Weights of a small mixture-of-experts language model, trained from scratch on English Wikipedia: vocabulary 30067.
Below are experts of layer 9 (counted from 0) of a mixture-of-experts language model. Rows are named router (the router's row for the expert), gate (a neuron's input weights, with its number), up (a neuron's input weights, with its number), down (a neuron's output weights, with its number) and show model dimensions 0-191. Each number is 500 + 25 x the weight over its row's rms, rounded and kept within 0 to 999. Numbers have three digits each.
Before each expert's rows: a language model's description of what the expert responds to; "gets" lists some tokens that make up at least twice as much of what it gets as of all text. This comes from a sample of Wikipedia text that the model never trained on. Tokens count by the router's weight.

# expert 37
What it handles: Leading pipe characters that start table rows, plus infobox and list labels such as Born, Died, Website, Pld, and ==.
gets: " |", "|", ";", "==", "=", "==="
router:506534480506489531511504476463517539532460537488505524532470527499512510508483519517479473516508501519522494513507520551475477521487490475488498565509517465511545516530533512525501517516495520506484507518481514514498488512480524530505497509500459516509466497478545486494501503460468509478540534515513513470470488518470528539507529559506556498520574504475481511472479533499461516496506516512518485541531507483501462543484454528498523504493494455493513452506499509483497547518467521522444515490522532565530497472519492525507483491508472546531519559496482478501531510489507493537
gate0:492500464514461481481524532495516467507433481512515465485494472519508446541477481490509461481505499493483476496499514528537471540493527455473556490496558481491531491504500469493479476464487502547512540490525503462483491526450512481482520496518498470472442534523488536496453485518494512467520503494485525546508514529510489502462510482483526449511470495502516503513554548519504530548487484509467501493510519470513509528496518494515495512473524487494496487510515534514520488517516480486477441496488510499537521465514520500541506512525527486474471460555486506497530496521502533552
up0:514524506526505512504532478504525518469546484486491524541514473506469476505524491511483487483494457512515497490505557509490454492503448519542495434463527462530493510475496485516501529540494501513456485511505473499522475495482529459475514513494485512487475525507497487456466505477496527520525490464453514501494505520455491538515517484513480500518492496480509547469473496496486469502478543477524453480476481480523497485477467460528489474516533482533509496482502467510492528501500483488501479497506501470501539504474492520470474539468491525494446554515464503485580502480589502493
down0:512502505508493529496510539531505533520463486498509498450524558455456488507498501493484535500484470468496479472524512528480482503525486535514503512507526475507467534490568511488501494547476476448523494517497518500492516482510517490509503527505545463453482492476441484497531520491501477511535516446511583518483462527509414551502480488457534520515488486515484494503503519456473447523529475481513484492507514463510494526521490486480509513482497503490522491497497490479474513555508526491486467522506491528496502510479480487519509514488471466483530464508501485538487486546478507529

# expert 12
What it handles: Pipe separators between cells in wiki tables of sports results, rosters, filmographies and survey data, plus some semicolons and colons.
gets: " |", "|", ";", ":", " /", " —;"
router:475526510545518529499519478513500523516505453482491558466502487487554517538523498479526483523474553484534481488502515543473524540452508509472490479491488495471508536531497491504484531544473477508535520478504504476521469508482476552510507505509511512494513509500524483486496471522482539470510507479534479457479516502492502537489538533448499512496543473508485505486446552524581515437445456519536497496502499503498526523523497497478538516492491489491476489483516511458465491509516513510488448481494482508507535519506491503468483489498457500516511563513495519496522500481508529491
gate0:489487508529477443497517469448513512523493479503510514481454506537510464533504518492547484468525506503504507502485513503494472518495531503490486520510553496495516511538503520507492482509524455503551489478496492481523525532476475462517458447481535467518520464466498489505503518455501516530527494464492504509503463522464493519518517480530556488464547515521498530491498541548492545501507483493515503482516521489487550513479473503500454469495516523483509511515545521508456469504504521543490488456494507488523491466520575507505500516538503486527456508507491468467498499456446528472
up0:460518490480501533509493540540531505514485530461481475516503479494453507463517532512480510512478500505540509502493504481480536517550462490489519501471461471531476479484492487526486486505500502460522528530477539526514484499494498492494482501493524518482470530496462479502512451542529482517486560520494475491460524481508517481526468538497511524528462500491532526519502462505487492501511484524481496472459495528529456508513498528537528532520458538478477537466509481457501508472517536473478438548520489488490522548505515420526528483523477520501474527494499517465508502544503499518
down0:498496502541544509456527495502523458492499506488497554483474480455502498461514480500495505508499489509540532525500496478507450466473498504514491484524485453517456528405500492473514455494508525489511519498509506476522472481537476514523495475520479508496545521450492517513500556475498497495482486545509483523489488533525534464459469496490488507490516520456507505480530508489513495527524568486479520464537490496512531468503490474477503476472509507537457491496502478567497506493484498496482452470483500509500474509503454494514505527445516449460533493531492500508502503545477491506

# expert 1
What it handles: Decimal points inside map coordinates such as 39.62556°N, the century part of years (19, 20), and spaces or name particles before them.
gets: "19", "20", " ", "18", "–", " ("
router:529493484502507490489467512483497524520455519488499488534480445467483519457490481514442511473504485521467503513470505509509494493479516483511493508483508531509517515499488457523516503541474539503512523516480523516498501505502464499497500502526506483497496515513501490518480544504516468509422525487498495554483469457481506456524474537510451509468511525480560458468472494486462462453488531514500522465473538486476479502499481440466537457502514501460500551493488514486499490489496477466508519535509500490511522489469504471469438489514505520484525524446508521456523509450501534474
gate0:528456472510493501491486514526522539493497508517513501565478539518473486477463469496466491551538505526491557483475508512508481520510496518538505475513540535531519477533481522488492487498474481470457511461500536558494518525484469495503464476523534471541533528508458506499541561501533488499474526479505514528531536472450485517523491515505440480516541501479473500497531503488478518473496494479503504498506505530493504505460508466505531536478480448518518536506482452464468489456505553493477483543486503485518483491482505507470523493521524505489515485473498461486518518502493481484
up0:537484523518493525497519530526463508475500508458505490475543497478525526493523491535494537494511541508501496493467501505525545516503465486490517493513488502471533520447504495549455448532499513542492517499469506511476558469495495495500494505468506511489507451482472458450492494493483498542545515501526479497507457474490484526469485522518555497471501483531476498529473514491509462530524506496509509508504459451490502497412526523479483478535507527474478522521521510509505513531483501532541526482504499489495531497486515525485479515509494541471519576484537479521468498482542484513
down0:474535487481491506492516508488505483471497509496501490480541516507522454471487536447471473524504469488493517464476475471523489507523490446506515503514514473519513513522483520501511494473451513473466505539509482575517499492521539517487513486500482506521476518509487493500510476496534490488468489506434487490505504531467516462535519468505458480480466509503537521539560440450487458501548497508505522488498528496506514455516495461533534476473484490515484538483453493493456483477540481506450509542464527519484506495521495469513527498526541541487532488509508511517519509485473545503